Experts of a small language model: 290M tokens, 8844 steps.
Below are experts of layer 5 (counted from 0) of a mixture-of-experts language model. Rows are named router (the router's row for the expert), gate (a neuron's input weights, with its number), up (a neuron's input weights, with its number), down (a neuron's output weights, with its number) and show model dimensions 0-63. Each number is 128 + 32 x the weight over its row's rms, rounded and kept within 0 to 255. Numbers have three digits each.
After each expert's rows: "mostly gets" lists some tokens that are sent to it at least half of the time. This comes from a sample of Wikipedia text that the model never trained on.

# expert 86
router:173137092090142126155088130098157125164147085154094150114112122132108105141122095088121102116159134165131181086098108114182131138094184078126105157098107111161154094137102055160112156106163090
gate0:129132127127158132138152118122186128137082091169113118091062100142134100124158097080163161074128099091158131110132120176132206146148129135133150142178092081151089086112102129138116187161097105
up0:118092115155095138181132164180128128114098110118123143079128137167120104096178101082123160086102158125067091142103089143099205063178149131078152131148146124149091087112098195125176105164095066
down0:147159143098126154112151096169118153124084079143155131153115123169114106123123158123127184157094103105141155179169128119101122148116108056077209100137076159095107100112144155155158114151143168
mostly gets: " Ed", " Mad", " Mac", " Er", " Marc", " Wil"

# expert 75
router:102152085153121165137062095085148088151137117089166095136087124114155154124143150103155090121135082082111151113130076122156109140171217078139118085129124145084099105149138144080106140078087131
gate0:085123203146118110152123089131133140180098120132150172094131121147133136111153125143090133144158131060104087083154112143130120172120145109108138162118119121134110083072148089077134060134176162
up0:081121183179104137100147114152162159140102101067170107142107130146151113084139119144100126130196132085083095094166092156122172135052154073112132140146096099101100096068147191125177067061120102
down0:106146084133109139194144160108118121078100152129157119134141131109078136085228129105099106140137128123107125159170134140117141166129150151151110146164079118122111172164057064173151140167121133
mostly gets: " exp", " adv", " expl", " sw", " ag", " sh"

# expert 109
router:038130102103122103164111134195121082146134144174153121131151142128140109152127108208153112127096144117168093096119177096112151115112083116151127080087193105087118075114124160125121151152117096
gate0:126147108150167130112121132187127082148130111145171082126107145133164181080114094159082105058124087132203117139161151076134168133105073148134144081087167106113149144143134163116123167099069124
up0:107092224073103140141173157102170161138137104104154114167151133066073078117085168125167142166114146092114126114131155137179145144143126116109099123177101154153089101154108141159106119140127140
down0:177135064128132176132086143152113133130184137135142165146148099165140147149165103115119103159166175167141140133153129104067130101105107128142129147130127147163155158096164135131133132110091077
mostly gets: "ization", "ection", " war", " Office", " Series", "ration"

# expert 79
router:088157083101129118196147114105133083160110193152185120143142096090115123133129103181125106171149122107127059091105135062159175094079096116139132109139168141081161116140151164105103143131116148
gate0:138135141105157134095141114113155049164100110134120097145112126116101118169148106022150129082099093113113100154173094160091117181143112010140132209162125093078125151146105137085155121114104145
up0:152089119154139137143107107142103180082179104107141153090152129160142160083101144185060112176156151137150182132094139116138118100157158185107153075108147159190155134120105102169104159147153127
down0:183128173106147127179122116105112153111138140136128102123173075143117130115133135101090166169142129090137110179158100117079147189146215027080098103105110162139137160139144162109130142182104184
mostly gets: " government", " football", " development", " engine", " business", " research"

# expert 36
router:117079086144084158141101174156103129121180177088186165155127165117147106145145127095099104168148180171171151190164104117166117127139123160076178160155150120116183121116139177164150099104112166
gate0:135178071123102103089205185151109135147135134060185093149150106128125066115165195133154126114147172090155151153199154139106095106135097117104119146174110102096160122111131128120157124131026124
up0:103142079184182099107140136153088170111151093194145112100153048092115130137156127124118145070129099122089124127149173171119165186108097170115176082125132115122093136081130181113150121208147133
down0:124079217079117142115170067164094135174128108137153122131070176112117097155113080111121115180155098148138142186122081149098181113152149171136144121152145123213144108113145147163101147062116105
mostly gets: "1", "2", "400", "600", "800", "87"

# expert 18
router:160161113134138069109135118118102085124118130129114179149121166078091167116126096118141095110175131148149149119163103135141180123112200130182110114084123167168127137136147131120121180160164097
gate0:120150170217163135077180147083141163110127144150096173096133142112068098068115161116066089136148136130149192134081092212091141164120136171097113119141091102143164127139131160170121134116110133
up0:111150156202166197099163134100111139098097142133084137092112155115064098097116186096091108164166130133115174119072094171105120191178139144104123081156071055130150112136130182145110136111144162
down0:163125128050141152155100142183153118123183039110164115109103108093168126080103149134125056111092117100138141097171156180080107165105121146093165124099145162151124171096132176131140121123135111
mostly gets: " Mac", "ichol", " McC", "gh", " Bro", " Wil"

# expert 21
router:130167123102099097108126093155176090126116132196091099121170143173139135149100083087095110106096091078174065191145085116152118131092181073081090120128109050103103134088149106060107194154099126
gate0:087196096117129106116089095135165122085067096121062107162130098154175134050131160082091107099138132095153161107126119089141109134138190064155102052140128105157132156120119129138157122133108071
up0:159132140103092183159103128092160088128046132125116125115131165152151089093164128127109123116176101113079125086146116161103088153134154117230121102098150122168082159086081152183115145108181101
down0:127099055180168096092156154042116131102121101170100134151148133141084144128110132167089116077091167155099136146080128090170136087186145033082101137134126147078175162132132146101140118161107137
mostly gets: " s", "s | ", "ers | ", " particip", " exhib", "er | "

# expert 23
router:076107080155093137148133174136071129088136152079160172150193132113086089196180136076128162167149188169182163158154130125136077087143126129085115184124179100082172135116126131119102095154132197
gate0:114167073091144144080114124106187089124139120075132140132130091197169145143142128122130084055114127176132153060098141187180191120067119171143085180119122077114144145153163117134123140141176099
up0:138113185146136119184150101147100170146139129174100126127139148091136120125124137160089138187111151054071064122132165107070087162166163067139139086109089171162099116097096097133137169094083131
down0:152100114113084074155179213073142111090102122108145151095192127115094075166154132110137185113088141167110130130110114094141105062158135113141141182103126113117186157159144117085105091172131168
mostly gets: "100", "300", " five", "500", "200", "400"

# expert 93
router:105114108180096098133121126179113132151155136132169155145171144152072104169141136159160097149160098093154159181151153082121112152111086153046143102165163169131092130088167148153174093154077122
gate0:156113174133112167132110128172166142124033126095146151143152158165120104149150147089146100180109130120130119138154141118169164127109203083145095145117123131124124123117104160157173142093087148
up0:080115119086122153170128133132145091111120103077120096124147098176140112140159133094158108216100141147177161100161104105130159078108165089176069152106122159081140099216147158134103174109077172
down0:079142179140132115131106151104075088142131115133113187090164158169098095138115090168232130098124175127134134127186138127169123121097118077160120136151167120133174091162146170089068143184158082
mostly gets: "2", "18", "10", "24", "13", "3"

# expert 37
router:097143128115101144148121075138191099111106085147087114146109101147165159124086147107118103122101120117099085171144082151170088194179191106129106111109133123131076099100134151065104114092080091
gate0:183122163151137070149084131118149101120112063197050153160078113174186147073111084083112121106116107132143102142175065076171113125172116098109065145143123103175144116062118132112133099153126056
up0:137196082152053180115125129112118102183128126074155101081129141128107060140149121169162100108140105130186090111107111171111091133144153204138170081134116106070161108130182144150130142085099173
down0:103096126138177136091189131122099125111112167140160158136137167123137154095160058138123177157150167125088176103117098134146179081075151122145137171167129107154136167127142085124135168164173125
mostly gets: " to s", " ref", " reb", " to f", ", there", " str"